{
  "n_layer": 8,
  "d_shared_expert": 64,
  "balance_loss": 0.00957,
  "balance_bias": false,
  "init_std_router": 0.0229,
  "n_head": 10,
  "head_dim": 32,
  "norm": "rmsnorm",
  "qk_norm": false,
  "init": "normal",
  "lr_head": 0.00756,
  "warmup_steps": 200,
  "batch_tokens": 131072,
  "doc_mask": true
}
Below are experts of layer 3 (counted from 0) of a mixture-of-experts language model. Rows are named router (the router's row for the expert), down (a neuron's output weights, with its number) and show model dimensions 256-287. Each number is 128 + 32 x the weight over its row's rms, rounded and kept within 0 to 255.
Before each expert's rows: a language model's description of what the expert responds to. This comes from a sample of Wikipedia text that the model never trained on.

# expert 47
Description: Slavic and Indian names. Middle pieces of Slavic, Indian and other foreign surnames, such as -ich, -ek, -ik, -kh, in Ts-oy, Sh-rik-hande, Ale-ks-ander.
router [134 135 179 118 155 130 196 178 104 166 143 132 112 121 123  94 170 175 156 148 167 187  81  78 175 148 143 137  99  72 132 142]
down0 [105 102 107 120  92 168 166 119 143 145 153 149 141 117 103  77 105 166 204 118 161  99 127 141 109 135  72 157  80 135 140 111]
down1 [151  86 118  86 142 149 133 200 137 149 114 124 157 144  69 110 116 145 105 146 118 126  99 111  72  83 119  95  68  98 128  89]
down2 [179  86  96 121 129 105 114  58  93 109 147 128  74 154 131 190  76 189  76  83  87  74  84 116 143  91  99  89 174 139 133 127]
down3 [138 131 190  94 171 138  77 122 136 162  91 115 165 134 182 164  81 114 118 164  77 137 152 119 114 113 108 127 132 169  93 141]
down4 [ 75  91  94 182 157 111 110 136 181 120  94 139 136 158 171 147 111  82 110  99 136 153 104 170 129 149  94 148 126 191 165 104]
down5 [143 176 176 161 147 163 201 152 114  92  82 184 205 154 143  65 125 161  71 101  97 103  64  79 114 101 152 146 143 123 102 107]
down6 [ 97 140 177 143  67 100 173 197 145  77 178 170 169  44 214  97 204 119 144  97 128 120  66 134 156 128  91 107 176 133  56 141]
down7 [134 124 164 155 115 112 157  97 130 156 154  86 112 115 119 168  79 112 172 155 213 115 172 140  87 112 136 128  83  80  83 139]
down8 [113 138 124 130 113  98 148 115 139 107 124 143 129 163 118 137 119 101 225 123 161 147 113  64 122 131  75 175 160 151  77 127]
down9 [120  85 109 108 169 118 115  83  96 136 117  86  95 113 190 179 103 114  98 118 170 126  84 141 139 134 134 173 100 191 187 103]
down10 [171 145  85 117 177 101  95 143 109 119  96 179  91 138 167 162  82 126 113 119 203  94 170 127 117  67 128  64 119  80 144  97]

# expert 39
Description: Particles and table numbers. Adverb particles ending compounds or phrases like make-up, line-up, victory over, plus digits in table cells and -ing endings.
router [120 125 177 115 108 114 136 136 167 135 108 169  98 122 132 105 109 136 124 119 145 100 117 134 140 182 161 156 166 144  85 130]
down0 [ 92 145  74  69 100 147 142 132 169 102  89 106 109 157 147  75 119  74 124  95 135 127 151 172 184 118 118 188  65 168 171 116]
down1 [115 121 170 100 164 130 176 106 108 139 131 159 133  80  71 139 103 144 116 166 139 117 104  89 151 115 106 164 128 130 104 116]
down2 [159 147  92 126 135 135  73 110 117 138  75 141  96 117 116 101 197  70 140 146 155 123  70 136 123 127 175 192 169  84 113 162]
down3 [ 72 111 157 106 108 113 134 147 122 124 205 155 103 142 130 130 140  96  62 114 169 103  82  61 126  95 145 132 177  95 146 146]
down4 [ 72  90 126  99  97 129 143 152 102 159 109 144  96 155 123 145  97 117 153 106 182 172 134 166 129 128 122 148 147 144 113 166]
down5 [127 101 142 197 167 110 150 170 154 104 100 100 220  45 146  59  93 143 121 190 170 111 131 164 151 134 148 150 133 135 146 116]
down6 [126 128 132 104  82 128 114 102 143 134  58 128 118 142 134 125 104 151 127 148  99 142 158 136 148 150 167 184 122 129 126  99]
down7 [171 118 163 111 125 134 132 107 133 100 163 185 111 112 150 107 163 116 125 102  93 103 140 141  81 147 117 109 130  40 111  76]
down8 [146 168  72 192  86 110 134 103 148 119 147 118 155 129 135 130  82 111 179 104 130 146 186 206 128 142 145 169  82 147 120 144]
down9 [152 132 128 154 119 169 159  96  93 152 157 140 150 116 103 155 172  83 225 108 115 166 136 124  98 100 111 135 136 166 166 138]
down10 [156  81 121 165 137 103 153 129 158 122 120 140  92 186 115 102 118 139 116 177 145 150 147 174 160 137 119 151 109 129 137 222]

# expert 9
Description: Table cell separators. Pipe and semicolon separators between cells in stats and results tables, plus modals like would, could, did.
router [ 96 101 128 128 169 115 155 138 125 150 181 141 137 100 106 155  58 103 103 128 170 140 139 134 127 182 130 120 126 146 158  87]
down0 [126 192 125 109 175 163 146 110 144 111 126 114  89 143 137 121 113  96 147 121  66 139 135 132 148 142 127 140  72 155 155 174]
down1 [165 139 140 117 131 195 164 160 116 171 145  87  95 182 107 151  82 149 104 105  87 130 144 156  94 117 102 172 135 134 133 135]
down2 [109 144 154 100 135 154 126 135 152 142 106 113 149 149 132 139 114 128 107 108 148 103  98 110 133 106  68 165  81 135 105 126]
down3 [125 124  55 123 114 153 133 103 123 217  88 174 137 131 155 136 159 128 105  91  86  84 132  66 165 150 166 162 159 120 129 159]
down4 [153 157 144 133 129 171 140 104 162 146 167  96 112 141 168 122  95 103 110 114 137 142 163 113 120  88 168 194 155 134 156 140]
down5 [117 169  89  73 163 113  32 122 186  81  97 110  83 192  61 131 124 113 185 138 107 120 178 121 145 104 134 140 160 213 136 149]
down6 [114  52 113 154 107 120  92 118 107 127 119 121  88 139 125 171 174 111 130 139 149 149  94 141 154 125 104 122 148  82  69 134]
down7 [120 124 127 108 140  92 151 141 143 161  99 119 137 147 100 132 167  84 162 207   3 145 166 157 138 121 137  89 147 135 171  88]
down8 [134 152  88 178 119 187 139  96 120 143  70  96 148  95 109  99  82 133 186 162 147  82 133 125 175  83 160  95 160 149 106 108]
down9 [136 129 203  78 111 152 124 165  91 114 132 116 173 144 152 118 166 161 129 109 127 123 134 150 158  66 124 140 144 157 142 137]
down10 [161 150 119 131 123 137 102  95 153 149 139 151 150 161 163 116 140  99 114 169 145 113  34 131 104 163 150 149 173 123 174 215]

# expert 37
Description: Common work nouns. Generic nouns for media, sports and organizations after articles, such as film, series, album, team, season, School, round.
router [125  92 161 121 122 107  98 147 109 210 123 160 118 229 145 137  94 100 106 169 164 126 120 127 156 164 191 151 173 166  64 116]
down0 [165 120 144 132 108 178 105 168  55 194 116  90 143 151 103 137 128 153 139 116 131 124  76 160 127 161 144 138 115 187 105 142]
down1 [124 113 131 139 156 156 128 109 168 151 136 167 156 119  56 135 132  96  89 130  90 140 137  88 125 177 118 185 139 188 155 112]
down2 [ 92 135 134  88 119 115 175 185 129 147 115 111 120 162 166  88 138 140 121 152  75 136 131 143 182  72 134 133 100  55 203 182]
down3 [ 36 102 141  97 116 122  97 178 110 108 111  78 101 107 101 101 136 132 105  76 144 124 131 139  96 142  97  94 119 143 105 141]
down4 [105  98 114 146 142  86  87 117 178 149 125 135 112 107 135  60 179  75 157 151 143 192 140 187 108 118 132 179 150  74 115 117]
down5 [140  98 124  91 123 109  96 138 101 141 150 166 141 128 146 167 124 153  93 116 151  74 159  99 154 207 140 164 134 113 177 110]
down6 [110 140 176  59 150 163 101 117 130 132 124 166 149 117 146  71  75 106 110  91  99 145 139 163 146 125 166 151 132 178 131 155]
down7 [125  73 118 106 150 112 132  64 126 200 157 129 130 113  83  85 145 138  75  96 120  95 108 110 115 134 180 153 145  97 154 120]
down8 [151 113  62 148 140 135  80 148  92 103 145 113 168 158 115  77 134 127 107 107  58 113 167 112 147 160 123 137 113 222 139  90]
down9 [153 135 121  73 161 169 113  79 131 132 148 145  89 138 119 151 171 141 138  51 186 112 102 105  69 171 117 103 139 148 141 148]
down10 [106 198 150 170 170 149 174 136 121 158 160  73 166 195 135 102 118 140 126 144  96  99 123  76 133 112 145 105  92 172  82  89]

# expert 40
Description: Mid-row table pipes. Pipe separators between table cells, often after station, team or vote cells, plus commas after years and According or Both.
router [159 120  93 144 104  61 195  83 136 134 170 101 110 137 115 149  96 145 140 133 184 180 131 109 122 181 119 160 133 136 108 120]
down0 [171 197 113  87 131  56 150 137  92 132  85 128 133 124 126 161  97  63  84 126 179  76 147 166 106 138 156  90 176 102 159 105]
down1 [141  92 122 139 121 100  82 180 122 134 121 160 145  71 157 124 144  98 144 142  87 165 172 170 218 129 126 108 149 100 171  89]
down2 [108 121 130 132  84 136 133 123 181 140 131  80 133 117 159 135 196  79 141 172  57 100 132  85 120 139 131 127 133 140 114 104]
down3 [145 115 169 134 107  76 160 116 138 107 176 138 109 134 115 130 119 135  90  94 109 144 120 117 144 127 121 113 118 110 159 122]
down4 [143 157 166 134 142  81 138 124 119 171 119  69 143 165  92  97 129  95 134 108 173 167 150 162 158 158 156 119  81  96 152 113]
down5 [140  86 170 103 117 167 152 176 105 107 102 141 129  81 111  90 122 150 126 175 112 148 129 138 111 190 106 107 103 165 210 118]
down6 [115 100 105 150 120 110 145  81 154 105 158  95  89 102 192 111 162 108 132 125 165 178 108 156  74  95 201 120 114  70 127 142]
down7 [141 131  69 181 129 140 165 122 186 121 178 183  44 160  57 140  86 160 125 160  60 120 140 132 125  98 123 143 136 146 161  98]
down8 [144 176 183 135 106 110 141 130  95 117 120 105 133 153 149  78 149  95 153  58 132 166 150 101 102 117 174 108 136 117 100 119]
down9 [111 156 112 184 128  52 101 100  63  95 154  67 138 112  92 155  94 109 125 122 115 145 146 145 133 135 143 141 121 119 103 165]
down10 [125 129 155 164 134 105  74 161 128 151 102 126  88 162 193 114 156  92 172 181 105 129  68 131 138 112  83 103 166  80  81 186]

# expert 61
Description: Field labels and word pieces. Label nouns in infoboxes and table headers (Location, Year, Position, Ship), plus word-start fragments like ti, se, and In.
router [131 140 120 102 157 144  76 139  88 133 148 151  99 112 201  69 156 114 103 179 112 142 119 113 193 123 116 139 119 121  73  58]
down0 [145 130 146 145 144 133 104 142 150  97 127 159 209  49 128  93 107 205 128  87 154 160 134 227 129 108 139 118  84  82  77 126]
down1 [152 157 149 147 117 114 107 149 147 160 177  84 139 120  88 126 151  65 118 175  98  87 108  50 140 141 124 116 136 114 138 151]
down2 [158 178  76 113 123  66 157 152 149 115 142 131 103 143 178 143  98 162 148 104 125 100 110 119  81 170 142 161 170 144 143 158]
down3 [123  90 103 161 153 147 185 136 105 124  64 155 182 164 175 138 142 118  58 143 128  87 126  89  59 136 166  36 136 147 131 114]
down4 [107 193 128 112 116 101 142 154 176 106 127  88 163 130 143 129 126 101 178 152 104 145 152 111 153  79 185  70 151 129 160 111]
down5 [163 119  68 122 143 111 108 134 155  75 153 119 105 102 185 129 152 122 123 133 185 170 159 183 177 133 139 122  87  91 130 144]
down6 [ 91 128 107  99  89 147 117 177  78 113 144 170 112 196 159  95  97 189  98 114 125 110 160 139 168 121 116  74 190 147 103 153]
down7 [168  71  98 134 112 178 124 134  92 128 145 115 109  98 140 127 151 150 183 136  95 183 109 107 143 117 116 162 142 138 130  97]
down8 [146 149 185  91 117  97 132 103 113 174 105 115 162 123 104  88  84  82 111 144 171 133 123 153 162 119 132 113  90 120 103  59]
down9 [172 128 172 171 146 118 139 134 119 152 119 147 118  79  88  53 118 166 103  84 167 144 172 167 204 122 119 115 117 153 152  97]
down10 [120  90 115 109 171 129 138 108 158 111 145 122 178 143 103 210  99 120 127 102 122  98 100 174 136 170  88 142 141 103 174 133]

# expert 19
Description: Place and institution nouns. Head nouns ending proper names of places and institutions, such as University, County, River, City, Department, Road, Press.
router [ 97  87 127 120 110 111 124  90 130 168 135 138 119 165 109 121 151 158 108 112 156 178  76 155 148 144 128 152 168 140  85 151]
down0 [130 154 141 140 127 128 192  68  66 144 146 152 157  50  97 166 138 176 138 113 142 195 115 178 190 115  81 126 141 105 128  85]
down1 [105 112 137  78 102 162 119 134 170 109 119 139 124 146 149 183 124 116 131 121 158 109  88  80  81 208 166 152 125 117 137 175]
down2 [ 94 103 123 156 144 177 169 114  76  96 181 111 189 125 142 126  58  80 155 139 158 119 255 106  83 129 150 118 145 169 150  97]
down3 [ 87 146 114 137 159 136 101  99 156 151 134 164 156  95 139 148 131 120 131 143 105  89 130 114  64 134 165 104 158 155 169 134]
down4 [ 68 175  67 117 168 110 106 130 167 163 128 139 125 127 140 142 152 145 120 158 114 120 118 135 108  92 135 140 123  99 231 181]
down5 [179 147  68 143 114 145 129 135 137 129 148 129 117 128 118 120 138 138 104 112  92 184 107  94 117 167 158 138 136 105 137 120]
down6 [ 91 118 174 140  95 163 191 180 126 144 116 182  98 115 170 106  89 102 144 143 220 151 107 143 175 135 169 155  95  86 145 105]
down7 [133 147  93 160 123 116 136 127 170 121 166 150 108 138 147 119 132 144 104 171  81 158 121 124 170 135 111 193  80 111 149 110]
down8 [168 117  79 143 171 125 143 140 143  91 127 136 103 119 114 172 134 183 136 132 142 128 120  82 133 134 136 167 125 113 119 144]
down9 [109 171 107 182 123  89 123 105 152 133 135 139 131 144 132  97 120  82 127 160 138 166 149 152 189 164 136 156 143 117 125 126]
down10 [109 167 141 165 126 102 120 126  92 146 125 127 128 127 140 111 123 135 132 103 151 115  97  86 141 145 134 120  94 148 109  65]

# expert 26
Description: Prefix-like word openers. Leading pieces of longer words, often Latin-style prefixes or capitalized place openers, such as Trans, des, per, Bol, Or.
router [134 117 179 137  95 180 168 129 120 136 137 112 133 160 132 146  95 173  87 111 136 147  94  93 201 152  98 138 151 127 108 116]
down0 [113 116 117 164 118 117 122 159 131 148 144  83 141  97 122 109 109 121 174 143  94 163 125 132 137  76 132 106  77 168 156 155]
down1 [159 112  97  64 142 165 118 112 131 181 126 125  79  95  92 178 110 128 186 147 107 147 174 103 162 135 145 113 116 158 112 101]
down2 [137  87 134  92  90 167  99 148  89 116 102  91 114 158  98 153 110 112 131 103 145 121  95 115 171 101 122 109 118 119 134 124]
down3 [144  97 140 129  95 164 146 114  64  95 139 124 125 108 152 128 106 127 136  96 132 112 162 103 155 178 158 132 172 169 221  82]
down4 [110 174 120 101 140 165 107 127  76 123 109 142 172 121  99 133 107 164 153 119  74 107 124 149 122 118 141 148 173 120 139 115]
down5 [131 146 107 174 129 163  99 137 140 120  97 146 155  98 119  54 154 168  83 103 184 112 124 201 159 135 160  68 144 111  79  71]
down6 [125 117 131  93  78 114  93  96 119 135 156  92 107 118 146  98  82 137 136 124 143  82 182  96 199 174 102 135  84 159 138 116]
down7 [141 176 156 165 123 127 150 133 160  92 140 135 163  80  97  84 134 152 114 174  96 183 107 125 114 150 134 139 176 206 100 124]
down8 [117 103 123 110 157 126 145  94 140 124 182 125  79 133 121 125 105 126 152 135 132 138  83 125  74 107 161  83 130 138 162  94]
down9 [182 133 151  76  96 153 145 114 101 118 148 152 125 123 124 165 131 140  99  95  97 108 122 103 198 131 141  85 112  96  68 134]
down10 [138 108  97  94 140 147 109 116 107  97 145 162 144 173  73 107 175  90 157 134 170 103 144  81 134  89 141 113 162 113 145  79]

# expert 59
Description: Word-initial prefix pieces. First lowercase pieces of multi-piece English words, such as res, ass, di, pro, rec, cl, car-bon, emb-ossed, all-eg-ations.
router [187  96 112 161 112 120 121  46 124 113 123  77  96 222 123  76 125 145 113  94 139 138  97 163 128 110 122 133 173 179 109 133]
down0 [159 105  74 110 156 107  88 156 128  93 128 116 115 106 144 123 143 184  74 152 157 148 177 125  88 133 123 138 136 119 169 133]
down1 [146  38 149  80 134 183 112  88  97  72 146 147  99 116 101  81 137 178 144 177  91 137 170 118 119 136  93 121 164 206  89 176]
down2 [115 158 171  91  77  97 131 166 163 141 147 131 147 123 189 143 143  57 143  91 101 121 142 155  84 135 144  96 137 187 161 148]
down3 [165 101 178  64 112 139 153 152  98 119 158 145 198 105 149 127  87 120 113 135 128 121 101 114  90 146 111 128  93 111 151  70]
down4 [163 111 102 130 197 169  97 141 155 115 110 163 104 145  98 132 233 131 143 168 137 184  69 131 171 120 103 115 104 132 104 129]
down5 [135 100 180 133 125 173 126 161 141 127 137 160 102 106 148 123 101  72 136 140 121 141 141 151 155 143  61  70 122 103 152  74]
down6 [113 174 112 143 110 141 142 168 150  78 119 159  85 134 114 139 156 135 109  85 216 156 137 100 132 178  76 189 210 120 139 121]
down7 [177 130  99 171  76 101 123 174  95 122  49  52  99 123 109 120 115 149 144 151 136 148 110 170 166 131  83 156 120  97 121 133]
down8 [121 128  82  92 172 126 109  77 159  91 133 103 127 103  45 143 114 105  95 134 150 143 152  88  81 121 156 113 133 174  99 127]
down9 [138 164 166 151 147  93 161 149 125 165  94 123 192 129  84  88  74 160 130 119 204 126 126 138 168 159  63 136 189 160 173 154]
down10 [137 120 162 117 123 105 155 165 133 113 114 116 161 120 147 113  97 106 135 167 123  94 195 118 131 145 127 109 196 125 186 108]

# expert 46
Description: Label and list punctuation. Colons after infobox or list labels like Released, Time zone and Alma mater, plus commas, by, including and include.
router [ 99 108 159 121 151 127  80 146 101  99 101 139 102 133 126 157 136 108  68 143 133 134  91 153 114 140 167 154  96  94  82 124]
down0 [144 155  85 176  96 138  98 155 137 121 184  57 133 156 145 113 136  94 184 128 114 164 149 164 153 164 204 129 177  67  91 136]
down1 [152  74 148 157 146 120 131 107 118 141 151 131 134 127 118 138 171 121 128 149  76 127 145 107 157 163 123 131 142 122 196 129]
down2 [140 112 158 123 145  83 166 133 142 140 120 152 154 120 121 178 122 135 100 162 114 161  82  71 153 174 133 104 108 154 178 131]
down3 [119 122  84 166 106 104 130 130  93  60  81  95 112 125 169 168 117 133 156 153 130 102 147 113 167 116 104 136 138 138 159 181]
down4 [108 153  56 105 128  87 126 170  68 149 144 113 116  86 154 167 100 121  78 140 107  89 123  95 127 146 109 140  64 157 129  34]
down5 [108  77 146 148  73 103  79 168 114  85 174 140  72 106 161 120  60 146 111  92  98 141  99 121  77  40 173 133 159  88 133 104]
down6 [ 93 142 151 154 154 160  73 101 135 143 120  76 125 132 151 130 173 125 110  67 120  72  75 142 149  84  57 164  45 135 124 104]
down7 [173  96 104 126 156 126 111 109 144  82  88 121 128 145 144 131 113 133  85  73  98 169 156 132  97  91 135 163 128 106 169 114]
down8 [ 89 179  71 179 172 171 108 126 178 144 119 176 129 152 150 142 122  63 132 119 148 195 141 125 126 139 172  89 133 173 107 134]
down9 [131  87  94 125  51 134 110 157  84 105 150  94  82 193 178 155 146 177 101 101  91 141 127 146  80 134 166 108 114  87 120 114]
down10 [145 102 152 169  96 175  95  67 143 179 102 146 137 115 158 142 117  93 122 126 147  68 161  96 127 230  95 164 117  67  99  73]

# expert 33
Description: Syllables inside names. Middle syllable pieces of names and words, such as Rod-rig-uez, Agniesz-ka, Lu-na, preju-di-ce, Buc-can-eer.
router [ 76 156 187  81  80 121 120  74  45 163 178 154  95 130 151 141 124 127  92 138 144 148 120  98 131 142 140 157 100  80 115 158]
down0 [120 143  76 100 175 143 124  67 130 133  79 173 164 171 174 183 158 131  71  48 108  85 129  97 141 100 161 150 173 116 121 119]
down1 [134 103 163 162 123 110 161 100 123 134 136 126 152 205 126  80 157 148 182 144 107 119  89 164 143 127 111 171 107 136 117 148]
down2 [ 89 132 110 124 120  97  94 140 148 108 143 171 114 106 107 100  98  87  59 138 117  43 150 133 101  74 148 191  73 136 129 112]
down3 [130 109 180  89 156 180 147  56 153  89 148 140 118  77 112 102 146 105 120 146 117 132 123 113  52 130  88 207  72  79 123 150]
down4 [127 123  73 115 111 150  91 166  97 135 135 129 122 121 162 113 135 138 176 103 139 132 135 191 112 138 143 106 151 156  91 104]
down5 [180 127 146 158 108 129 134 119 129 114 133 176 116  93  86 125 195  92 151  77  92 121  97 170 122 146 104 159 157  73 162 128]
down6 [149 110  83 146 138 108  91 151 131 130 191 165 138 158 147 113 163 140  62 138 114 130  98 133 101 163 137 192 147 105 178  78]
down7 [176 166 148 127  59 170 139 132 123 162 135 128  94 123 126  72  91  98 160 154  83 128  99 122 168 100 113 171  68  82  95 179]
down8 [102 133 172 113 103  91  84 140  94 139 100 101 170 134 120 134 139 127 133  41 165 128 144 152 143 161  78 174 144 160 103 136]
down9 [ 56  94 115 140  79 105 120 178  70 124 110  71 132 111 166 120 178 132 169 104  92 126  76 140 175  85  88  71 155 148 141 127]
down10 [ 73 127 147 153 178 114 144 143 209 112  84 126 100 124 171 108  86 116 181  90 112  74 141 153 124 126  98 112 110 146 205 120]

# expert 15
Description: Mid-word consonant clusters. Consonant-cluster pieces early inside names and rare words, such as Bal-enc-iaga, ham-str-ing, Circ-ass-ian, Eng-rav-ing.
router [134  90 172 162 108 113 147  45 168  94 109 109 100 179 153  78 206  69 102 179 138 156 129 109 166 117 144 134 134 172 118 150]
down0 [125 107 103 127 165 146 110 135 122  73 128 147 120 160 176 182 119 131 150 136  73 103 130  95  86 124 156 143 131 160 160 143]
down1 [151  66 158 130 122 121 106 128 106  95 129 116 149  93 101 179 183 179  92 142 184 104  63 128 155 141 118  81 167 118 130 132]
down2 [ 95  74 104 140 201 103 140  93  86 151  93 190 152 151 104 169  89 148  50  70 112  99  96 182 136  96 153 133  97 181 126 100]
down3 [ 69 133  55 154 144 137 139 101 122 151 110 128 128 101 120 151 104 188 122 137  46  98  73  83 188 142  89 119 142 134 147 170]
down4 [137 160 153 185 185 166  99  74 158 144  78 153 145 213 136 131 110 121 121 131 176 102 126 113  93  88 168 102  86 123 144  88]
down5 [131 147 146 108 113 124  83 194 188 197 176 109 113 156 141 134 156 156  66 126 170 112 128 112 107 157 175 133 131 194 115 145]
down6 [ 65  90 111 143 124 141  99  78 151 100 122 155  96 113 146  93  92 144 153  94 166 138 116  73 116 143 136 126 114 135 125  77]
down7 [137 153  86 164 122 169 172  98 116 164 152 184 115 134 119 118 225 122 125  17 160 101 182 164 176  94 144 113 132 146 142 131]
down8 [137 129 125 112 144  77 113 149  98 146  73 175 114 118  83  64 113  74 138 151  87 107 107 145 133 160 116 128 113 213 128 108]
down9 [ 96 176 117  87 119 126 142 199 135  93 105 166 158  96 122 127 183 106 169 173 139 158 158  82 128  83 147 111 167 142 177 113]
down10 [182 140 149 119 124 150 138 172  97 140 134  71 150  73 119 151 108 115 157 132 139 161 130 126 104 174 124 147 178 127 129 135]

# expert 24
Description: Mid-word fragments. Inner or final word pieces of names and rare or foreign words, such as wood, burg, ski, ka, go in Greenwich, pentagon.
router [159  89 127 117 141 110 161 107 134 154 158 138 102 152 147 160  80 155 117 149 174 175 130  88 174 168 101 122 122 119  90 151]
down0 [ 87  91 140 171 124 109 169  87 160  94 149 103 145 177 131  90  81 124 152 148 156 129 167 115 136 120 131 152 139 105 114  94]
down1 [138 100 188 127 172 126 147 140 121  69 170 158  89 100 114 146 108 144 152 152 219 158 160 107 153 158 175  72 181  98 152 161]
down2 [186 152 147  83  79 169 172 140 136 101 121 109 141  59 106  91 124 156 141 114 121  70 144 137 102  77  73 127 140  86  94  58]
down3 [ 99  76  73 123 122  79 107 135 114 160 121 151 145 108 104 164 139 139  88 157 125 121  85 129 133 161 116 133 123 140 181  91]
down4 [171  88 150 170 133 152 190 126 139 127 137 136 160 177 113 108 112 173 138 220 126 166 132 105 122 123 106 150 171 118 101 138]
down5 [ 93 106 165 177 164 180 185 142 134 135 123 108 108 103 174 142 104 133 131 168  53  93 142 115   8  98 121 187 130  85  94 178]
down6 [148 123 125 128 178 111 138 126  52 108 125 110 160  93 148 170 138 137 135 115 129 146 126 156 101 127 163  99 121 113  99 121]
down7 [160 125 203 172 118 124 127 122 111 172 133  72 119  99 130  95  60 128 143 203  92 159 140 113 106 152  69 170 111 129 170 140]
down8 [ 90 147 156 130 117  55 109 139  68  40  70 140 121 146 191 138 179 150 102  97 130  62 141 114 125 103  94 144 159  76  82  80]
down9 [102 153 150 139  93 138 156 109 179 123 115 134 134  94 148 113 138 112  56 117 172 126 119 127 172 193 142 105 129 123 142 141]
down10 [ 94 149 142 112  81 154 121 104  69 141 123 121 127 108 117 155 133 120 106 168 162 159  82 149 145 161 126  59 111 102 139 158]

# expert 14
Description: Lowercase word-initial pieces. Short lowercase pieces opening or inside a split word, often foreign names or rare terms, such as t, p, al, stri, pha.
router [122 131 141 111 102 149 148 128 143 102 175 113  98 166 109 165 132 109 139  73 136 126 122 154 149 160 150 149 101  70  88 197]
down0 [ 90  88 115 186  64 111 105 143 189 192  84  88  90 115  93 133 179  86 117 139 153  94 103 145 124 107 128 107 117 136 134  87]
down1 [143 132 109  90 193 147 177 144 124 124  98 111 123  75 106 108  67 151 186 148 126 150 170 128 167 125 127 102 116 126 134 173]
down2 [185 116 117 116 143 102 161 167 121 171  83 123  93 138 181 195 134 182 123 162 152 172 121 130 167 105 112 100 125 151 126 105]
down3 [138 133 116  96 121 123 128 153 158 150 143 151 146 148 119 133 150 142  65 184 162 133  87 115 110 137 167  88 155 147 108 178]
down4 [115 161 132  76 155 101  86 174 153 101 148 113 125 181 113 182 136  90 125 137 134 128  88  95 140 133 216  74 136  93 111 133]
down5 [156 160 119  94 149 173 104 143 106 124  78 142 133 192 164 117  93 142  87 167 111 154 136 158 177 136 156  70  73 109 100  98]
down6 [125 148 136  86 147 113 143 111 186 115 143 136  99  27 105 186 112 159  99 156 113 143 116  92  83 166  77 106 180 172 161 110]
down7 [166  68 131 168 172 137 146  95 159 105  79 180 112 148  64 177 104 117  92 137 160 143 128 152 109 123 133 124  78  88 124 150]
down8 [148  65  75 213 128 130 121 120 140 120 130 166 159 100 109 123 148 174 133 134  85 142 151 115 209 123  83 114 139 159 149 117]
down9 [116 136 117 144  85  67 165 101 123 117 107 114 108 193 131 148 171  86 165 182  96 152 115 100 125  85  95 145 111 124 180  82]
down10 [115 139 111  99 139 167  86 123 120 108  91 176 160 185  86  81 163 195 182 106 217 108 136 131 136 124 121 147  93 138 111 134]

# expert 28
Description: Table cell separators. Pipe separators ending cells in numeric or results tables, especially row-final pipes, plus semicolons closing list items or percentage runs.
router [125 105 102 149 110  93 230 123 148 117 131 104 162 155  82 175  90 120 121  86 127 141 127 156 120 186 139 150 158 139 145 110]
down0 [171 156 219 102 108  51 123 175 102  18 128 142 109 154 219  95 112 142 153 105 153 158 166 170  83 118 179 113 177 124 139 172]
down1 [121 168 128 111 137  78 128 144 189 152 115 120 161 133 154 174 156 152 114 125 102 124 109 158 106 176 125 167 125 144 158 120]
down2 [154 100 140 136 163 197  84 115 133 154 153 132 113 134 186  70 101 181 116  94 130 148 103 162 146 121 128 104 108 104 104 166]
down3 [ 48 141  98 143  86 168 136 156  87 108 126  92 190 117 156 117  91 160 116 121  85 175 174 125 174 139  72 126 175 128  83  97]
down4 [123 130 125  80 162 117 137 153 144 151 169 119 134 143 102  64 183  80 100 181 122 100  93 160 105 159  82 103 134 103 172 181]
down5 [148 139 177 156 132 134 108 179 120  93 143 102  84 134 185  91 100 122 152 186 111 136 138 146  96 142 174 147  58 124 112 155]
down6 [140 179 128  93  96 105  90  78 148 187 112 155  99 106 127 154 166 106 109 138 107 157 126  81 148  80 119  82  66 143 160 120]
down7 [130 104 115 125  98  93 124 129 138 105 127 144 188 162 125  95 173  82 156 114 105 148 103 126 125 135 193 133 156 148 166 166]
down8 [122 114 156 152 126 151 113 120 206 121 148 119 108 139  98  95 151  67 128 142  69 116 123 115  83 129  69 141 132 118 154 126]
down9 [101 161 166 178  88 140 108  81  92  95  87  89 139 162 155 120  99 110 117 186 120 103 162 155 117 112  90 115 130 103 122  96]
down10 [131 159 136 178 184 103 141 147  96 135 155 149  84 123 153 143 136 139 114 160 107 144 171 136 131 169 177 102 120 185 106  93]

# expert 54
Description: Common nouns and heads. Head nouns in prose and names, such as film, Party, company, government, music, rights, leader, town.
router [100  93 166 104 118 108 112  98  93 171 148 155 136 193 139 129 104 114  91 157 162 131  95 145 154 157 160 156 161 187  99  83]
down0 [ 77 139 146 151  99 156 168 106  64  98  86 154  94 119 159 132 128 142 148 107 132  88 143 130 138  82 123 122 137  74 143 142]
down1 [132 117 123 179 112  75  57 134 142 123 148  65 153 118 100 186 164 130 135 127 123 135  69 123 141 133  80 170 129 127 123 101]
down2 [128 106 134 163 157 103  39 116 109 184 123 105  99 161 150  79  56  71 174 140 145 120 143 106 132 179 138 148  87 140 147  91]
down3 [108 149 108 166 128  97 159 130  84 124 173 179  96 110 130 118 118  85 154  73 127  87 180 127 110 137  95 113 186 123 123 155]
down4 [126 118 168  92 104 138 146 145 168  98 123 122 134 191 120 122 171 143 137  66 153 139  77  93 149 159 131 128 169 149 120 132]
down5 [ 87 147 107 132 128  62  92 193 130 131 121 129 150 131 115 146 126  77 147 149 128  87 105 157 117  71 140 103 158 177 163 155]
down6 [108 151 142 135 108  94 157 107  97 167 133 117 172  90 148 103 101 103 141 124 168 152 142 150 149 175  80  99 155  82 125 127]
down7 [168 141 144 115  89 137  78 146 144 136 142 160  91 163  99  94 163 102  90 159 113 180 109 191 125 121 151 139  92 150 138 109]
down8 [122 172 172 110  90 125 128 105  92 147 118 111 104  73 147  77 199 132 112  92 133 148  80 129 132 179 121 113 178 113 106  27]
down9 [100  90 122 138 120 158 154 182  86 135 118 105 133 163 128 119 135 126 139 165 152 100  40 142 112 121 128 150 178 146 113 154]
down10 [108 130  94 149  76 101 136 133 133  93 127 150 162  70 174 115 112 127 116 121 138 132 104 144 103 145 128  93 145 156 129 130]